{
  "experts_per_token": 8,
  "d_shared_expert": 128,
  "normalize_top_k": true,
  "routed_scale": 1.0,
  "balance_bias": false,
  "groups_per_token": 1,
  "init_std_router": 0.00913,
  "lr_router": 0.000926,
  "norm": "rmsnorm",
  "norm_eps": 1e-07,
  "optimizer": "soap_variant",
  "beta1": 0.95,
  "grad_clip": 1.0,
  "dataset": "wikipedia_en"
}
Below are experts of layer 3 (counted from 0) of a mixture-of-experts language model. Rows are named router (the router's row for the expert), up (a neuron's input weights, with its number) and show model dimensions 240-279. Each number is 128 + 24 x the weight over its row's rms, rounded and kept within 0 to 255.
After each expert's rows: a language model's description of what the expert responds to. This comes from a sample of Wikipedia text that the model never trained on.

# expert 50
router [ 79 126  88 121 133 134 137 145  90  97 130 141 130 109 142 124 131 109 132 129 183 117 133 145 181  92 120 131 165 112 150 165 142 114 136 101 147 154 117 160]
up0 [129 104 151  72 149 151 141 173 159 134 110 130 156  82 125 113 171 154 127 144 125 107  98 108 142 145 101 127 109 131 145 156 133 133 171 182 110 148 117 127]
up1 [127 150 121 146 156 133 131 136 123 174 105 144 150 152  81 140 159 145 167 129 180 152 112 115 158 104 118  92 143 115 100 124 131 108 113 103 154 170 120 100]
up2 [122 158 102 191 127 126 116 136  64 134 151 100  90 149 119  94 152 157 105 112  70 148 138 137 167 131 152 114 126 104 123 144 171 132 133 112 107 156  84 145]
up3 [136 124 130 158 160 149 131 130  80 142 190 131 137 118 159 104 151  98 117  92 136 138 129 137 137 101 142 115 108 121 129 138 175 115 124 122 104 119 161 124]
Description: Latin and place endings

# expert 4
router [ 90 161 123 107 140 144 156 124 106 126 129 119 135 137 159 157 121 101 157 111 147 102 108 133 166 126 116 111 128 107 137 164 135 107 131  94 149 145 104  95]
up0 [109 138 107 107 179 127 147 135  81 120 102 138 113 108 146 105 125 134 164 127 134 158 104 184 125 101 169 126 101  86 115 127 115 125 109 137 141 160 132 107]
up1 [162 144 150 118  79 128 170  73 123 163  98 163 150 138 132 132 113 120 134  96 122 142 116 111 152 131 117  91 110 126 130 155 115 118 124 120 123 118 146 107]
up2 [ 81 151 103 122 150 161 126 144  65 145 138 123 115 112 120 140 126 121 159 105 136 108 149 109 123 134 106 100 174 129 142 123 109 100 137 117 110 123 126 133]
up3 [134 147 120 140  75 146 149  93 137  78 115 156 121 104 140 107 142 146 125 121 135 144 136 125 143 133 117 101 140 115 126 108 149  66 178  93 141 112 131 102]
Description: Word-internal vowel letters

# expert 13
router [109 101 145 123  93  92 116 128 125 137 102 154 144 119 171 124 156  84 168 158 166 122 112 109 142 113  68 116 127  95 142 141 166 100 132 106 115  76 119 146]
up0 [105  85 131 101 165 171 139 102 162 142 131 113 129 126  96 135 140 108 134 137  90 130  67 133 132 116 178 132 167  73 111 115 139 146 135 168 137  81 153 175]
up1 [126 129  75 129 104 163 144 112 104 166 127 146 122 136 217  99 158 157 145 135 113 111 106 177 114 156 149 164 160 108 145  99 120 121 123 169 114 141 118 109]
up2 [143 100 130 104 105 169  91  97 140 103 153 133  89 121 127 104 184 148 149 132 144 145 140  58 133  92 138 107 150 128  81 125 147 120  99 176  87 109 172 147]
up3 [136 108 136 110 141  93 135 152 123  96 139  86 142 125 136 127 157 108 136 113 112 135 144 104 137 138 178 105 129 172 110 137 142 132 146 108 108 120 150 165]
Description: Word-initial prefixes

# expert 32
router [127 101 118 129 158 144 134 110 105 156 166 132 160 146 132 151 132 140 139 166 196 150 142 141 138 122 122 187  90 109 102 126 155 132  85 123 174 155 146 124]
up0 [139 127 154 140 100 122 116 131 142 157 125 143 151 153 134 153 154 143 127 142 149 132 146  94 128 151  96 138 112 147 111 102 115 100 127 155 140 159 128 158]
up1 [185  93 103 119 120 138 129 103 120 143 136 127 143 147 110 128 144 129 121 145 150 120 141 120 133  98 165 166 117 101 153 137 132 102 125 151 120 101 125 136]
up2 [141 139 119  83 133 126 118 116 118 139 169 181 148 114 128 134 167 140 141 132 156  94 109 134 130 113 115 152 115 143 130 125 115 163 154  92  93 120  95 116]
up3 [138  60 122 111 117 138 185 136  97 120 146 129 107 142 135 136 121 131 115 136 113 144 136 149 122 137 158 162 115  88 146 109 126  97 101  73 106 154 150 103]
Description: Name-word second pieces

# expert 9
router [ 95 111 113 124 133 120 126 150 118 144 102 146 152 101 156 112 141  96 146 132 136 119  99 138 135 121 103  77 145 123 117 150 107 143  81 112 113 143 125 118]
up0 [155 101  81 115 108 118 136 154 140  83 143 183 113 131 172 112 162 121 147 152  88 129 149 138 157  53 140 145 140 128 123 125 117 118 107 119 126 138 168 102]
up1 [171  89 106 105 107 160 130 155 130  99 128 158 149 149 117  93 126  91 121 108 130 139 115 124 147 126 116 116 158  94 146 154 145 147 152  94 118 103 169 169]
up2 [ 99  83 135 108 139 152 116 171  72 100 155 186 153 103 124  59 117 117 156 128  83 104  92 101 152  83 111 108 102 153 131 118 110 120  98 149 118 135 117 127]
up3 [139 126 143 139 149  86 108 128 125  96 139 136  99 120 163  85 122 113  97 150 147 160  83 136 148 143 140  81  79 128 112 133 113 177 132 120 105 130 102 154]
Description: Word-initial prefixes

# expert 49
router [112 136 141  87 129 130  97 150 106 118 150 100 131  91 145 157 129 113 120  62 127  93 132 155 131 147 142 147 126  96 126 144 146 140 136 162 110 162 121 149]
up3 [109 168 151 107 126 112 155 129 153 107 118 141 125 124 102 187 145 113 117 116 124 107 151 137 116 116 172 112 124 128  79 130 102 157 166 140 142 100 143 132]
up4 [133 128 132 128 120 130  86 107 116 137 135 163 174 112 110 103 120 121 143 110  94  76 130 128 169 138 164 169 137 120 123 109 113 126 147 121 125 111 108 134]
up5 [170  92 117 132 150 128 135  97 121 155 109 134 125 132 143 106 150 131 101 119 144 143 109 148 131 130 159 108 136 107 160 184 128  99 114 119 124 155 159 133]
up6 [137 139 151 160 115 158 115 101 148 113 102 111 116 129 116 134 167 119  99  87 154 154 116 129 144  89 130  99 112  90 130 111  85 127 138 142 150 139 126 129]
Description: Census demographics wording